{
  "hidden_size": 640,
  "init_std_router": 0.0114,
  "tie_word_embeddings": false,
  "max_grad_norm": 1.0,
  "batch_tokens": [32768, 65536],
  "max_seq_len": 512,
  "train_tokens": 456000000,
  "max_steps": 9687
}
Below are experts of layer 4 (counted from 0) of a mixture-of-experts language model. Rows are named router (the router's row for the expert), up (a neuron's input weights, with its number) and show model dimensions 128-191. Each number is 128 + 32 x the weight over its row's rms, rounded and kept within 0 to 255. Numbers have three digits each.
After each expert's rows: "gets" lists some tokens that make up at least twice as much of what it gets as of all text; "mostly gets" lists some tokens that are sent to it at least half of the time. This comes from a sample of Wikipedia text that the model never trained on. Tokens count by the router's weight.

# expert 29
router:154151119125118119167197121137135129128135157101099088117101183161172149078175164131135139129125085178123115113090114183192049158106097166119130108160108143136217135157132179136086109104138156
up0:113159132029120139151081151156145131134136141087123138191152118165153111106138228114137119157183135125137170085161136112118153113098095116165154110143156145136141104141108093077123167131122160
up1:077106136154175146124134122138139179119100165152130101138118167111121145155136125110169152174177081078153148094154127098110060099101104101109091185187033104141088148159145120112164088129085157
up2:173075130120180071122155073135090151131126085122112090137156075102118100100153158094154117184142167103129146076142126122104145133123110114131133131072108188102062121121059140129163096100176094
up3:146116114072106088134158127114145093147111116135137094136089118122122088107090185099132122141154186093177171172143137125073107117132120118131173137125135090148042142081111185164112161101172119
up4:122114182142123124123055131106139147115088133094115100083140132135097091110138121164125130119098086071080132127118146176149116062105132079128158139119106099107100146107159141148113138104077134
up5:110121140137128106173122097186149113144137133113128133127169108118149151132187179138145106234136164121110141115114154093172173141131112155092144098162104172147065149090091101124114159146124120
up6:129127157122167185093113134098117138115181128092092124108138144142147115187115117081121065134135175156116126115106149104077104106103142200116184174145109163170129107191135118059136125140139133
up7:184173174155132034131146157116117173103111102057096161107132147163111040089189170082168143160149109142144180133133150091100119155110106164129151095135134125172125146049147146146103060108134139
up8:121165151137092110143168125146143130107156131122123165108147138154098116085130105136173101131149148132133143135142121116098133121107126067098164159158160099138149130162104141146129161125125107
up9:171113138115097139098133047127114133148139128122126120184149147112152101157112190139094123095113119131120170153110108156108150171112115140126161169100168121088185093089107121079078077125133132
up10:084126105083141096138149109108102126127132115136130132159119156127135143049145129169114130139101087094100100188086136158146141150138107146119122088082128124114151155107134109040124132157166148
up11:183102091140157168151141138119131172128150087097089099188142122110139124133109155116156137126102162109094104128110120116091112106081086127142135103106089107112177169099124127119109172176150135
up12:141145052174141147057120043076114143152182155150061147129123121085146143105142156088116129076151114109142133112156127118153133137150122130138144127173130144139111125064081162152121143179125139
up13:133088165119075130166112080185108053146134128128172146139127143167157104172148138109137127166086116119141149140141152163125139142112145094157174067141064096095107113115118170159112172108112136
gets: "=", "  ", "\n\n", "S", "E", "R"
mostly gets: " USA", "HA", "IS", "01", " ITA", "RA"

# expert 28
router:136132128161105152159180142142128101105149163125122068107116158101149135144146171097146117104112118192124105109078101152172068121136127174098107103210129139116204130171154157153092143079150140
up0:127086135115163110166143121144132090090162168142109171118118145182136124147096133116120069105109114034163078072130145117074127140149126139135103195117113156092129131166110123154122099168127076
up1:170173159139131137155106113120088145167065178084080101146134088087113132100129122176135143108115115108105138165157094100115176133128089200121163143131138207162091111125145104089103092136135159
up2:157018076105154124165127131094102152132111130142141155140118107065119115154137098124132129121151121142146152081147141164048124140124107093142104138113163159168152134167096153114174151120058145
up3:117132122067108114116121139125159191116116076110098131127154110134128125058154101145119135184141141201124140135140078128104178114119124134097179093112151177101066129123138166135106119141142113
up4:120175151113083129125121101181122140133133142141127090127165114134109152103179105158161124192129122095136158120165043094098131153125137125119128204175151118140138102085086208105115150162111062
up5:160102107167166073113143161103145129146112145130111161070124127122116067136126109156136100143091223061169130184083115090096141030127109114131156080141104108157115104140107114080113196172132130
up6:122146111087123097128134134089161146103112148073162119158128109105123129072219140102172121089143149090138127120154137137117081157118080136116134153074130108137142148116137142078118119131100109
up7:094116059098156169159150126148152153096093103171107186093100157132118147131103081156110116176144091107102133146133167183131144096146140116130091161044198134148095124122162136132148093159051104
up8:135154108170101105095126101114155145061127149134076111119170122136137132109109107165189137131084155077084138170137094145131154165125119161131072136098104130111140120139123154159182145105123131
up9:143093151064195115162148146142123111091104122121131009132141116116142093105171161125112140161183132126143146185180104136118159136102114109098115082137146150113145173099126128131103101167100118
up10:087143134141170140148136129152111178102106097133115143161123105113120129092123109201192122140120167103084116140125117125174123109139118079098158160135069112119078124126074195134109090147130141
up11:121045146115123147136121165107130115129146139134076119136132140111071132177166125129116089133101158140164093082169084168125113153108079097096126150155149125117127149091073140097106132127093138
up12:113161130120053110114145119102128102074140152150207142169134115158192109091192073108157129196112140087141103165134103122077146135158157123127122118116255134121101039111166077111164114128143151
up13:125144051178123138116108113168137113118084178064101208134119156123155072094113175137136102121134146137134127113157126110104112185136107108123155124162083121104173144134156122134119087171139104
gets: "\n", "'", " &", " New", " di", "°"
mostly gets: " da", " political", " Jr", " di", " ±", " Mi"

# expert 23
router:127129092158119155146137113122116105155121108086145094117117158153166152180154126149153128112140179188118146134074110152147095105145116220092124094194125162119173130131137184144101108093135160
up0:146096112151090134121157127152107084135128084154154160141160127119140101141065137183149109120129130150148090116161119137192153085111098137115088072158128109094178147140138135110112123145162115
up1:144148073154117120106108109137106163127101136042123078119107114140133074176075195123135142114092133131153144136234126113163171066141103155117150124094138148116093161026102093147170116138123115
up2:091112160176141217105143121084143123098110104167115139145127115117164143089115084089136107117149137111149163132212132130061153073135072120133143143140152137114167117145146131123187085074161133
up3:203155061143152199132148139138113167134084161139105128208123063192156111081130149172123116106123193134142145114120120141128210183139150120115086073100087101085117128144101146130155120094115115
up4:157137121149134078160152132115175122114072138158141105134137131110161140130152073151067107105158161155092089146098109134141146089137110161061153153176158068078157118125084142145119101098146146
up5:116156102186151148098167152137111119121141117143156119120110124162129105140110096160130169098128177185107135097061148135112186129152125170135152113139135105140125089102071143134185174148132044
up6:116092132103157151141077121170110106162058108110127191192122094099145128130095094122110046106119118116128196139132134185088127109096066091090154122153114131164159119082154169106156097157103120
up7:148083124144111152141134131114128105146088111105111183132121144080119113059101141111142168144133061180187116169098094168094111098132122161146168076185203125113116148218148166100113136176156164
up8:137090159131103092036070141125138137153144204193111079121122102141149103117113081102171108154119112107139132160162119140116169189138099166143131155143134150156204161079165135130111125155111102
up9:125161163130143092132181103128119089128140128180112156193077132122142149157137155067144136127142073159127070123098112108179053132136096135110095098171207103092206181160105137108121123078104141
up10:148115097166149142162164119157123086117125082105139172064098071158112080103084117099199155116130124127151133045143127136157122109122145143132168086145200192151138147119112142134080118155072128
up11:115078137208159084137147105116096086121131101218157173136104133122093118123135086098111170124124130148139104120129133112104070113094112133108161137093174094142145157056128070105096146116155115
up12:151131081141181163099084132132194142163091071128152060100140130118152147139156107121181080109111116121134131129161115066133142117124132140102125135100133128165080105132072139178182142138129153
up13:118188185110105185108098160134163184122087078107148217181134141099120147073144162112179148255175197113138069149138114130151149101123095145121162123105139117141140151133131120121116145162092145
gets: "-", "–", "/", " U", " out", " up"
mostly gets: "–", " up", " under", " un", "/", " out"

# expert 20
router:115107107082132107098213125099138096113166107044096170089073161162174119107227142141095141135105095213130166127135091126185085099152120113095112099165122141098173109167118136144123119095144160
up0:144127142191171101134128103167105112089133122078123193129093113178144147161146104128074168182115154215140129130193111183081115132166098114119151119109141112231134198120144135139175110127087149
up1:130136094089133169191134119115122141137153146085099106140085133101146075168147110134141120196125138082183124108155127190163172152133160122141110113135090113156079102085134138135129097094146108
up2:088182138182140092111124160115113140103137131068102107145118183158095122132111145096118161133167174174192099096088102118083102000141129186063140142098148186129120148076134164154132180146124172
up3:115159115133154164183146173118139136118122086087134078123124115071137123147161180095133126124082126163169128091183122194146188044148136130121135168128114165120090128163134124144134088172137115
up4:130147111111189123137118132127120123102131158110127175142140151153181101094191104076117111120132061133149173135153135073087167156135107087119126098134080146156130105117062084092143105071132130
up5:110152109172130072152099141126128158117174086090059149118121061111149112142152112095095110150105170125135110123129111133139183145141121114148120071144148123093162144130145123095134108071103133
up6:130101125137130118113162089132147084117131140145168143142181191139112159113083093126139155089161105106172099111199153106130141142121147133125134176096119129105152161154154110124083152142161104
up7:144090138098102116082152096112107150142147152162067151161124152090113136109167140111140150134127077099138122158099145105148170074089155153122160133102133098129080151080130132101052160204133158
up8:089073160193173153196030129112150128130173098185141152126112170082082114153131144125144082114081125127104091134094122123154204057167107120142183102104091127118133102108150160081129135114089115
up9:161173123124082127104143114156141073125172097144128148146104092084178106158089092135148206161170124130123133165096095116139117077154155180120127189052088091139123107099133139168164148145170132
up10:136127056060212123133082127111156125165033132101109152158169121116105112126162099138135139175131212087177165094165134115162090127181080088127133150107176083107175113160115092162151131073162108
up11:143173125162133109028151107201166178045114100104173105108132136130132095125175103081110142145156120083158135098131115121147097176139111184127119140124155146123171110133132209151136067100162129
up12:158137145046094100194158102139135143120122086143101105150131102123120138087110169104126118255156159141131143111054107062139081116119146149114103093165096178101178114161062117105077161171139123
up13:119126203155147103076124087092091092127115078141063149128120178123153112066165117126141130104117114133104108164099150063058146153134127147129127156128143147095138133178135131167096149129091139
gets: "\n", " |", "|", "=", "\n\n", " ="
mostly gets: "\n", " Website", " Phylum", " Animalia", "\n ", " brother"

# expert 17
router:110058075165140190159124120153111084127170136230139129118126152124152140152170146118141127141112109138124132214110102125164055095146142176139108138146130121101149145180119163152071107107127120
up0:110088146132098125066131101146082106091119144163153190147118108145153149154190090163145069159147149085115147188102131096162193128133138169136153194064139109111186128166142235100118100181138097
up1:120117087040021102145042135109174118139153154152112113119138112124041117143116087142138141118105141101139121132178051092131123156145135192132147127163139103130072124123123185093115136159179114
up2:120048107131117117090155136092116138133143137158153158101151116063147160107122140136132127152141152107126148106145147112189130112181136121081117108136167094120105127120155129097179144099167094
up3:091100070091054123136144117097195149152122117126090106131145118197158136180137119166158163123121137171155192116083147192127159099149162058135135121106168144117102121183088170133128118139115079
up4:132138119070044092090203098102071115148162142104136148172138125093133151173097127102129120137128156127163110143124071168098118137095125109140108099092100179141158149086080150039148097094113115
up5:091181124078109102126107100108130161076101122144143071171136089149142128131158116107114130155158080166120109169162119109138148147094149111155129090114191165091110134142070121079123130132141150
up6:119069138161105190093142096153080158099097073170148111139120176177086106195123206231147166142129114126144161141088144115123130116100125122134102143087123100149167183095154067090151143184111141
up7:119139114138153156129197125163112148118093095138138182130145141105085103101123150107151162149110121101132120155058142118107097169131129126160079132151126179182210124100124115095138088113149166
up8:140068143178123195175119126134101192142153113155119112146136107150121170140188193053157175104124088095107075145179083152143144126140135129140122106136093085069151125129095084126132099117087096
up9:169117098144181113124094171181076139145135100109087131130138104098090117115144192208138122078172210170147115110114130074108123155152115132133078178158077109126100118087103106142172167140119067
up10:112114146043159171111158159137137096130133178132113108131154150104060158135107092156142086129125072103118197159108092108194128115119146148150107079077133182106065144137158109083104118204119080
up11:130142109094114124164115130149092107147132146122147115125184159164139113145157161156126078117138110069121142162150143194149116131132154132087105194102121143116099144060109129146127180127112111
up12:099132157055125107070147121149112122140105123077142118087125134132125144142125154144083137145100168116099164137071120173170127118125159084125109109137157157116135138124114061122179078107144149
up13:101144117107163138169115147105111098127128122175172102148096132184072085164141052146145175216078064123146098158138127134166113141128061074147134154154207084136192117173106109086117141126117170
gets: "ed", "d", " had", "ated", "ted", " made"
mostly gets: " made", "ated", " known", " won", " used", " became"

# expert 11
router:113115140246137146106164163103137144119124137167134107092119180104148134105091137213103137113143118152117138061118097136137084161148111104101176113139127182116132136065137100168096119122145127
up0:159174132161061093104157101128100091108151123145104089191173109143084124085152172124105078144065070132129172140109158088186107090133112128130139135104100125133135091144152097133148117123139135
up1:127113070168095115118096119141157151124144129155108163108156107159140081082128112151096159098160084112098095138099141123172158081156131186106170157095140171191168110148105090127139117070135116
up2:181129105174142170202155141125127140115185108147081083129084074140085121085117172109114128137167083179161129125170150133130145247106148146118091188119146111104105107092100109043108094102126117
up3:138137139112112117082169069149114111141083140198106115106119137099130127131132173183166117058140121172107116123111112134089131070114120111149074139030190140177079132134135140083115135148080098
up4:135153107124210102129135123063169092143135078143157072113132148121122127124165123103158095179155072136107129108099153093117076191086137129127181123091085137100168110108150155090074148143137152
up5:094091142140129142201149147131112133154137128121141104116128123178156109140133156130130140117076159122086206106124144162120184098154142113096162160178102176140147120129139138127094093113079136
up6:151079081158161090072121142118084142135131122138146081105124101096133153129121185171135126140158118157170130071180146144088112108126118134126127178123106122115132187132116130115081119086134108
up7:091128114154107091139104141096083129103152146091165077152112157096166055133132148159091098106123181163143078183224175139125116144154059179113132138093138155117169129151118165156155102051171158
up8:115162151174160140156163139168076103118185119152114171097149163158099113150153142110141114116191110086138084103149112054135116104138128087092177109141128094162154132106068127148138079120132097
up9:124067115133205120121113151106128146149105138187151128112121119134111056178094089059118171109103110062086134121206133114118145128131151068126142165164165188133060111171175119109187177144163135
up10:160126097142074122217128109110145117117119139129131088156155124161160111183157122164144150111110149134137126160177115102091238116129138074115138103148116115119161170092106067137109156123159122
up11:192145127158138141134132098141086183161138158102136111103137040160123162130091150144108180109170093089110148082085160102070140131147069120131173099093128089174134164131103144127121124083107134
up12:110149103131125136171156099149142163108145125172140118117124158117133105074145083143104127138144128156109149160109121091088137092140125113159110151139143176117079108024155098121187128110141112
up13:146178170135121132133114135143106111141123120127168189119120152187131099143145085169186119102139120085146117092132121146166143168118127128127191167090101163163145123133139138071167140087125139
gets: " to", " for", " by", " with", " on", " at"
mostly gets: " by", " with", " for", " after", " on", " to"

# expert 0
router:132120136150102155124136148133117068112147153136118061086135150136159152119156160098137140095104102202142123082055125155185058108140106168113112111199145151114215119140155174137094130091139151
up0:178156118115132127100101117118134158131098089136112145112144083085064136175105203155113166110102090112149155113092079109154122106144030065149135083134110135113117103128140187147150143121090097
up1:108115140180101127142065108111151117139086074090130150185127129239117140114106127134146148084168093142149150135097111115146105111082125133101161197106110124139098091084098072177121200166108151
up2:153109118142131039101075081164102105079181142081096146149153200120163099127134136116165127138168136101124086131173140119057134143127147125130153123094196091193124105138155168119109094125123112
up3:131130133169107123116093110164125094079076132168110156130152114172109132151105088110130123072133131119156114121163117162162141164116099146104154216190176133129145155145130108090125126123120099
up4:125098145147159193141101135151110190087123145115126145132125139086082096118138103133099138091134149143149069165163082125135114119108101135147188098081095137108149162196146089102100067183123164
up5:139163089164175100123140143178138138126124112139064108147100113164078126227110130074131134138105162103079119168095120052089163134136148068130118098134118119138108105088113160152149142112127098
up6:116085136165192146143096154137146146099136102127132140128144183164117130136112042138136145131153054112161122207146124133144116124133090103129108168100110158126120140141135124103117099116142122
up7:137168138095131108207088142128178074099096106121130106127111118146098117102188177153111146114184090103129138086107105191124163107120084080160109144134162172133171098105118169133115092196122095
up8:146084106101046150153150075118117141108135081123139075178151142100132086181091202123141136206211147138118156151092155153139107145123096114136162156169154172153179058126178097082141120214078078
up9:129103129123060120130077157141173142146102120124107066126134113153164153147146051134127120109142134134100167120152127180156184126154092129150144162136187141140094109218145160148150183152106106
up10:128152121148168148174167120108118097116118133119062109178153080113139173091117106173126125137133169133101144071179116118142112164122152152108164169148168114122086150107146167094127097103111119
up11:157147128091082152195120090092122149105071178174107113146108139101105147170126204124150085130105154151141078099159099095136137188098168147087116107120210112135167112124133077113126096130048147
up12:114150116162192138145099149137119138130126165118109175131159115179119098115133106104198090097152071145161087171132108125123219161174082115102110102102144070159155078134134127106123099175094089
up13:169101110105145099120107136130096120108140088101113185088137144131134092202159163172146061087149098132142097134130161125168114172150108108128104212104172172121150094136114178126096089118143132
gets: "-", " =", " +", "ti", " km", "–"
mostly gets: " MPC", " +", " −", " lb", " JPL", " mm"

# expert 3
router:155177132053111142175060155173100083141092124036134070134125161194115135126140106132140123115135073146138114092113106161190107189148158155099129146123154120085110147111154165146102083145130132
up0:093107112112065092145173056106049140122129105130130127155130140157158107149106113155071160157177128142078184122082142180138178123107102139142145141129124074132137153120109150122136118103118103
up1:166155141095158112117136120164154141111098146172113092142139142106106144123105170185097137148104182116090091172144133196084114211166130133150115207097183128136083170221106192124162138135145128
up2:155062109125108125154094129133138139107171077135114135077118136118118100200119105198139120129110123222157065149143137154139110169119099142102106160100117137119088145145099162133095130163120125
up3:127077140134190113114103133138127117150146155134121078073103131179131065165123166144146138120142126121113127163154131227152165144148112070136105161034089115169107116086109167148116203138067146
up4:154089144145136146198122176123153152124089155117142090125097089109159163137126128152135151105109120049112166083143130068120161228131106120094120155123047138142111109131102190130134121107155120
up5:113131158134098120123133137158132126116102128081078222151122172104155171122122165081113120164133152084124116121159135081110118168135137118096095117107199075106165102148112137144092139142100127
up6:134107148075125095096087103147077149133137107075145130127112183123126093113110189110130077109120157189126135088091110143145099127156160105115090129124154120118102163140130213126120110163186092
up7:223110137125153067149139151127158154117108125101116133202185155188129154123135177126104144195097104152089071159096123137160149151107087122124138127124212147124073092200128119162130125111182087
up8:169173163163146157039118107128147129121136079136143088144096122093090133171107129101117120095128197139122102093128139146153088072130119150080122143136146130178158145151187159106154135166145133
up9:184111124110095123150230162140119116072085095184095162105131136140107112089156082058117111112086107148156117155133112042076108095138122176115128071139158177151057124164139200138096103077174114
up10:113119152130142135115107122127105122094100075105109099125128124155134135152134143110113128106168156165073105199063124153102133101096138124101104089121129143100112129164138132111080099118027112
up11:123174124140070153092116135161107138142117154090124128138120095142115085087136215134164135188194127144106148135146121153123105123100149097153162136122143110102093154128130126101136108182085120
up12:125130120101132137120096122165111121129113103165128156127129110153138121103121186168103137113100104140137173144112138149113148094145086079137062094076075103149117125135186150124118159139172172
up13:110096142100115138175147154109199144112067140150138121120119124159169154118108111174098111153060070066084145122138090087061096157139141100184141128181121126140158141194196148137110141153120121
gets: " and", " was", " is", " as", " his", " are"
mostly gets: " was", " is", " are", " he", " it", " his"

# expert 16
router:137103153144139124083109139136131086113131105093107098133110137123165157147137138116126107083147189140153148125099095196158057107118124215144117153158140146117173135101157131147086127055134135
up0:149121149069112112091183101123127122124151146170085154103159149129083134095160165134097102209095116125120126121200111159131124148122121145106060154085091099113094127105104052112128183095041115
up1:132072143189138076092102130120151105099092097093144090106141111116151102057103095098123169077123117143123098163046106097150141096135127174133134088103181091141126172099153192131122145113158129
up2:085134128066048130115066111118141155085143051013076143092185116141099054154099129107112107128108199173101158171169161088173102159176144113125156067168167128102073080087162114141113173126129148
up3:170099148074140121125227114150095107127147105090107182100112140078129136144103091083134147178097159164188075131107122169118093120116104084124184163094121122140169110099162124069083089101145167
up4:146108131117072131099068122135142119119099112103191179078118152137145135165121085062096147063134149109127124176109128137101155148123107169137072160147169131143111156106126142106133129161062147
up5:123161108143119086105122122156112142118107148171103104170148110107102115119067125094154122227185215146142131082177129112126091081118138108153167088126121126159076104106156122162098080116145123
up6:120170137135127135135150123120170120108116144117116139139151155066123107115140118123148130145170107132124175112124146125158148078150087152108081102062059172113098085115139136132128112171132132
up7:128148182101198134114109115123138168070108101152092131157124175124167098174109115120134071110141175185126099105119173078092182139123127143161122149135086120172129062124106129128138146165121100
up8:153149140100125099138132103089139140142142143123142098182156045126143137119131125115133133151132110182124076151048091115163134185134112166129132168134117173134112148122125095063111139114108132
up9:115185116145096163073104123090127117162112153131153128156115112172132140137175124085128139121174131136099135065114115102159087170144133188120094154121182134160159149130125131112134114083109086
up10:111145168151103150119154128126142147141138136184107121074135115147067168079125158152102155069120181096106162148099158159102107148101184051131075144152122122144136160110152131054121120148136124
up11:119136180233128143097112140151164206166186144144095144154158162107145111118092096114126167115159130146108092092114161137151160123116126115117108195107141153139059138180158064132103123091137106
up12:148080167192130145132102139095089139117120113123067151064138150124111140181122131086116129151113191150107187123203132131161138188150121142102109101155102085095110132123127129109116122115113102
up13:120119085123129140080111152129155080150183120112146100150116077134144135107107060153157105115113137042111161145094162059111095151167145094130116131139137122123144100059141132131156139067131105
gets: " the", " a", " The", "The", " an", " A"
mostly gets: " the", " a", " The", "The", " an", " A"

# expert 18
router:140139128132085102161165134096108124117109223118104206114101123097141145071128181095148121147122104165110154169087109132148139088119162067104162134077150134129218096180144129139121125078113178
up0:127157154081148124122087144124117143086111131114117091119123111136112138133117129142165113141110098163077145115107118104053141144149121116130198118136133052131128106130126109103139142134092124
up1:149133082106168141130156103118142082110124133116118129126129125099129076161108110109149107170122156117129141155090129114042165142143175142108134119111148098112068069197137200072110181173144117
up2:138121177168124122121112098126118135119103147075123202099103044131108112156095150115112137119101099094139168132137102155153122106128129113104149148069137112172106109132067189091091150126085086
up3:101153166088114155177137120132122130176072099117146086135115170163083150120096176130109114145173144228093122116184130162107155122166082086160145090030071114092125147127106095156125156092151126
up4:137078145136111125150187131153130180093074117027099155114138091142118146144151173074119063100146113185147155105050145160180131157118142124120134048058186164134201138120137085110150097132077144
up5:168087146123155106063108122098144137117162140031088124159114158137118118154091112102113145165084102068114127153130134093113106120140109102080131130102082129104060154146121121096121116095160178
up6:157130171136131094183149088191129133107113142139118058111125089093167136131154138121193112144122148100165113131213139112111242087107167140136135086085149150130071098149146144136158101141096105
up7:128101129103120147166121167100132131125099124102145202122096136107142125154103164094083118062139166125062132133144137155146110094131139126106176095119173190198149153101148133121133092211088120
up8:116094131147108124036146061115134119114103125088171153123126132140126098126117118091148136068130098170179190096128175096170102117119131077122160091115129110161128118151099190105104083168149133
up9:118150133117132131159102129103100141148111164150170157149132158077085097121117152132086138180129127155115145100183154049092086130092099090114204234087134151178183159113090154108127151121160095
up10:124103133144178133118134139137058137101101140094169148121131090111154103077140129227174172074127122106102181255103089217071100123157131130109091133142123179170148115139132128153121057139083129
up11:094132122113125132154122134078136108138115151116111116172107104135167115169091029124123060099138174091133095148097141210097144141125107116133086133166177120156099162121124100096171105167125118
up12:141137166096112136155163105152113123119113134165120119115136143075130135156125130114107181183145121159172147053098128101168092129160127135099132186150165100120122149096157187101086136107145116
up13:117141128082110142113134142093111122125123117179119138144168120094167147151144111096098169153154090128125095114057130123125166110126131209128115179142183079143147145070164166146083145126157129
gets: " of", " in", " from", "ing", " at", " In"
mostly gets: " in", " In", "In", " of", " within", " near"

# expert 4
router:110091062159125134146100126145140158128136110185115164101109143154155162120166164164115096084135124167118105108074101173163051136136146159120101084181146203105165130133174110169105109065116156
up0:126114107145123103057127170103156187124122165061136165144119115134123133106151145083151130221132074116100099143141110169129138081158159062113120132121063135136114140099134121146094138083140130
up1:096066089149148105098164153155125129099142160123110160130151077151109121157094045086133120145078089138163159151108117199140099185136136158130128162080116141217117121129110152160148118105109135
up2:151106144113117115128099081128127145112091102163120152131145127127162120153105130127144127190135102128130096117105128152135154119128152218135117131053079110130139128139063107132114129085149154
up3:138102090164113111076159134137124093137098133176086169091097094200107108118181161128158082121239122128123142144129108035089115148127140105116154130117144114130120125138168102094083120147134105
up4:122154140112168161051108077102124132143112102186103154084174108140120097124087089214151100078119158167154126159165132184184126116180130141111097087155140133125150124179115171125217098102113140
up5:133142178159145119182151107129139151123112178156107139101114085149118136094116085078102146117155078124116134109165143139142135076138144166105129096128123123125165143069085141154133105102100116
up6:130145199153056113086108113124127160117162130106094148187131149149098130149133167170161209140134129067115076134102137112155134099130154094135122130103132140168184074127137171144137148105114112
up7:132181174145088148186121105104123112131137050082147105124126142121164105145095145167141113210145110189110126122104109139115079123114109224118174121163157168111075188141107122163101154151119129
up8:123112101064146107126169146088101067107056070083114146111123147094112136095130053060134142151169089157146069121113145102074140088187086084141083092191077116169132088174165173085133127117163136
up9:221169153129174127123153125175051083127141130151163135172126079154151144115129116073111143155141150088130098121085137101112108196117139145117125139162135129092090114136107191129130118140140102
up10:134116145127180197117109159126124078131108088191116131141127183162153084164126076149131122133115132059164116141110106122134188144125137147116064116163091112097089147177119079140085107100165105
up11:122122201130106128130120136128123112146145147141130136133109135152120080083091177076075096144125068124108157144163154136107111126103167118125071097145088124115198144129114061148139118137109121
up12:084128043140169156097182140144128089132103099122167135111147200156083091131110083103145130141128150112116056156086109081121125092126133131130165102126149164146091125100142060108103108128214156
up13:109054138150091106100064057120126051156146155149174140178101101179157127133120117123134156107162186077125089131082119125168105112128149106127097135064061100113069112119128088105087126155078130
gets: "\n\n", "=", " 2019", " 2011", " York", " 2008"
mostly gets: " 2011", " 2020", " 2021", " 2016", " 2010", " 2015"

# expert 27
router:139137089118100157127142147150106089131161184137112094089101153110151158105163141154139128134140165162159161122068095116165047135149115137093141084191110142097218138160165194137084158099146145
up0:109153164074128128093136141145153140148121097135155106092135135145116108133071137107136079109121117113126119144102108165130188150154104156145110128104155147093140119158117147088155134108120117
up1:144090116147117079095083116130123126114134018165075156168129174141089095141196146109126148157122101146122097111132115114156106151084131060158142082185088133121102115182099121130105118178132134
up2:170162154055102101103114049101087107131118151108166124111133103094123122180097114119073121106075113152155109143100155082159126120148113189124160119097094172101114141160138124098145130136127155
up3:113143157078180139147085095108086112156123098168130178090128117135174123093138077159139119132121072167150088177154139106181162135144123117116170072113047153097113144116092159124132108149084149
up4:116136149138046105127135155118115154149138113165132164141138132150145097097148156088132149133108174152206103107109140167143184114157153173115168096105131036122114099163104104041105106171116150
up5:149144140078124135074113155121031141101018146089135113168145136076150071085124047081099072133154152119096140131187113127127119139146129070124128122148161124091135125094128126125112150124127133
up6:124069142124143091114093169165121131138090144118072140159113071078115141210134147110136155197136124091160146120154128118125145123174129152070093124156103116099141100150145173157156103117117151
up7:147126116155137076139131095127128095139130160128128136103140102144094124145180107126122144153125167134138173082163123090122128062112124180125132159147095105083105165110114083138125109162093099
up8:135136086225184085120104062163138099127123099147130145111120172173109157169138136180198164144139114104155112175069137151063127094201085109137092129095101129181166149078116131112166147046162129
up9:130160043124167152128057141146068158134106150151131172145151152176111066106128106169192102113151178077151131100113121131055171162140156083106124122089123135090126111083099129163126102114139153
up10:134127071127105151103196103083120081159161103032138146157137159149149128053115144171161091142138095111175090123126140102134153146170090098134185140135110134081081164175159131137178164145116105
up11:169105113086111137112137144144127192105124149132167174117101126118107148130128128082104087131128091147122116132164143121153096120109041116101085138101139123127011052168169130105147112116121117
up12:152136094117128153124164144162134129122157082159130114137166103120111126198154175128112132158113160088126148105118090092161133114138108113117116122133160127123125130193130161102130109111110137
up13:123097143124157116180109181107078125140090111117129185112141170137118090092143159162068128102137175075178125170162116101067156121167104078135054124097104111101073117131099137100171088196168148
gets: ")", "\"", "}", " –", "%", " —"
mostly gets: ")", "}", "]", "″", " All", " been"